Weights of a small mixture-of-experts language model, trained from scratch on English Wikipedia.
Size: width 224, vocabulary 15790, 58.1M parameters.
Experts: 96 experts in each of 12 layers, 96 GELU neurons an expert, 2 picks a token, a sigmoid router, a shared expert of 192 neurons.
Below are experts of layer 6 (counted from 0) of a mixture-of-experts language model. Rows are named router (the router's row for the expert), down (a neuron's output weights, with its number) and show model dimensions 0-223. Each number is 500 + 25 x the weight over its row's rms, rounded and kept within 0 to 999. Numbers have three digits each.
After each expert's rows: a language model's description of what the expert responds to. This comes from a sample of Wikipedia text that the model never trained on.

# expert 58
router:495434471495486501497490481503522490503505483521471520485517461488474522518482494504487524481499472467514496475441536529469470504504507488529507478526468525490510564495513525475521555500507507525524503488498510491483527525520416504470514449491513514534473504490487494500552521498523520529527465503477487455538468457486507498495467474494482507559483489519493526544505507518476469474447473510489492508551514506454531462482502532466503495508508512494502441478493509493493543507508470501523491484534532501479522573544502516496539471473519471504499493516516493504488501498483496473532515498529513481542508492481536483493483513495472501470484536546521540495507428523481477506495
down0:505468501507501497491486512526470481479502509518463531528448503496512498489493521511494492519489503480498523509488489472462522548533519500475525492465474500503482482576480489512490461516501511474467511532490511478476482487521467475554504549490514547510493564540474525535486517496514523451463463484499483537548497458519515516499501512482491482506494496503545524490505509473452495535481487477518476488519514535500486532498511523500503520506460477506540457503525475444523523486487513516497479519526503534531479499514501532485514461529501486483530538466549485510493486515522477550481537484491535527526513487504510481458540549489453524507471448457509448517481466529530470522494
What it handles: Line breaks ending headings, infobox labels and list items, just before a "- Country:"-style bullet line or new section.

# expert 41
router:493505530488515452465528480491496471554478497485566507493495499500507523479516519499499546498520513483542474491443477511512513504491539474508527489502457492511502485491525551491494518503499490472527485508524521532516487491470505492473470488485529520569509496494540530582476479481506516516507490467467478511499500467468450526473466458458482517512514497489491460522504469519494485512483493459497474518515565514519484492470537538471515518457525501515507489511509502502478490524538499489509490490487462504530506497460532480468454491475515520470516475510530504502497508506506528491480532536548532498484524528498549521517463502507481488488494485473496464503581457505524442505495
down0:530449532499534527567488529527496521499499489487514519538502505498523527486476490543549493536531442514495451514475504482501491511477515474495493520495536538478550485521519529491480463522484528467495484464475517514516502507466532527533469516508505489487469505464487470499550496482513437490478462466475508524546500482483475464483503544540538543479504549469478536510522542508505513488485500474513517525496500490472513495510480497514505523506504525508485493524477521502491488505499549490490510516496419470536516469501521517474491479469494481507480548485506469481492479533504476510470494491464522489466482460487472530517488499540523491468505537457515465491494463502483456530500
What it handles: Opening parenthesis after a name or title, hyphens and en dashes in years and scores, and heading-closing = marks.

# expert 62
router:497502518492496508522526503469494497494489509490508491501492499493492536506476510500507537504461530502518504494433477555446467500507491486510504504503445509540499500478491529495499531489538516484554506539537519488522462500494492530445487491471539486537508504464563494509487490490502531472508487487519478431497485507503491516512463481525479444579565493498497490509495504504492498493490519504501518486498514507457533481463478506502505494497505485518516458495495502504509500503538488488503500508501527483467510457495509505492515507482509528507511463481585476503456503550504482503444519509503513543519510489512594494488461507488491495447495511538481503498520483495490415514508
down0:498515503500494513525491517495481447490480534478508476535500494478495488478497529480523511474477514486500545503487506502474480503478498526468538523506535489470500490480488560487497486528459537491491464480541502495485505482498548553529552478527494492519546507490509515531535540491518486488538493523511455495513516570511484469446466509497547543486520502532551506482507517464483445480446505493501503510503499482503497473505503521498504504531498479509510564524518502482462491544508482473510460519504506471515530526474439532491495484475482514526519541521518540516472530508469512509510469514445498501506517522434457498528498471471451495477529480502493494479492484467511511463503
What it handles: Personal pronouns and possessives, such as his, her, he, it, their, and 's, often after when, where or that in biographies.

# expert 39
router:466511507495543528489479513492495501523490488492480513494521512507531514487472522516478499477532457499515493525517466496461505513528505495495522538496527508490489494451479518538482514507485488460465532534531487518584448494537562505487513468521485432501489460466510490481487478480524474495478478545474503525524513491484452495523463517494501460485517502481505482505486543496485498545537510537513491466493475525513470506477549545495468482542509493470448517473480479507473476502509513506518478428490503496498514475523491518487511500514569512494471511503537457521565510488521490500494544504498511538480504491498514485511520487542499477498516474455480541495482551468505487495515
down0:491478487460492498531504491512517522462527495469455498474533499513476507497472497465508508448472516542503563514465511494562564487541491483499545549495467503493479481510514493479499505532469542500529549433522472484518522508503483481515456514508529517506479488506560459531538521509454532489487488497466505556484509494497523531468456521529528486505485514509499511509472452476468531475506510498492490514513532528491457486527465465500515462503504505505510461518494491486467508509498483516493498518527464515506502482545482481471474498486505513503520473564492501483499470490513495541455485444486499507490489472507493484481465460468535489507454492510510483509548496503481479502485
What it handles: Periods, paragraph breaks and heading-closing marks that end a sentence or section, often right before a new heading or paragraph.

# expert 25
router:480506484503497474501472511491468493515495475458495508534514524511494497525484523500568458495515452482552467498488518476467538481527448469522450489512460509496518500506477497487528501532499506485515541528503450519519510538490499482475470466496491507535526481492468477517527548482503538531465460479514520514474491453469481514499509499509510494520491490507498528487514522500478529530507541501481487503527497451470517516473555526473479492513525562486524521477496504463466503525488519518541466482493489505484525483506460510450525449447524483509529485521548478501504536496540486497531482524517468521501513504535492482498549507545478438501491468510506497523537534471459506496500
down0:468479479500447487542447527526538500484522444488503485520488485465478490499512524532456468459549490498536521537480535516524496486506504492501476491494502535504534486489511494504539507531465540471442525509505499510539516505501493512482490507531480453502546500489516500481471516505478470507457473501538534500487485489482541475517483500511566513511514501549518508559488488478499503497479472488474505482546508523541509489515544488540524519513552464478498495488495484490466509534481484461534518490473471507511512512461492501510504490514559538531521494509484488465513516515498495519468507516523530470454488477479519490480494513546467491522539521498542500462487511537484492434514
What it handles: Commas in running prose, including fused forms like ), or ", often before and, which, but, or a quotation.

# expert 38
router:511507507481489508535514496441545498548480509450524461533528532515465495512488472504467513510516524518525491491481486588486481520483515477510494493489448519515513510498491513501501545516586514487531520535520523506533490490507508472495486499484499466576511500492534443451510507465515477475504506496507530515473460489498486528488483476515501454547523505520481492480491474504503505500491543489495512464476477502476508481468477522477493511517515511530492476522476494484492460465523451496497465511497503478494500496479502474485509487462499476513530492537559517509528477560544467497450493490530494516486514508509560508482514524516494477493503483508491497513550476485520462460529
down0:492489460500485503504528506484447496535473500513480447501532512484499523496537521531474488509402510512495493484516498551547440510509524443491524524517497462505517484496524525516484526512515476503503530450485477505508522501484482522497496464479513503529473514486508549491501489492521526504501540492491514508487474527501499530495493560493545495479519471478470467514483464488502515467492544449467511472502519547512501501529487531479523487529484510497515500529448537532526494506471482523482534497527506485492482502504497484503501537494524494529484524508481521519507500515488498423542538474523525524533472507496544527504510485498475474528455500532472569485474472524511516470526
What it handles: Commas, especially between place names (County, Province; city, state), after years, inside large numbers, and before Inc.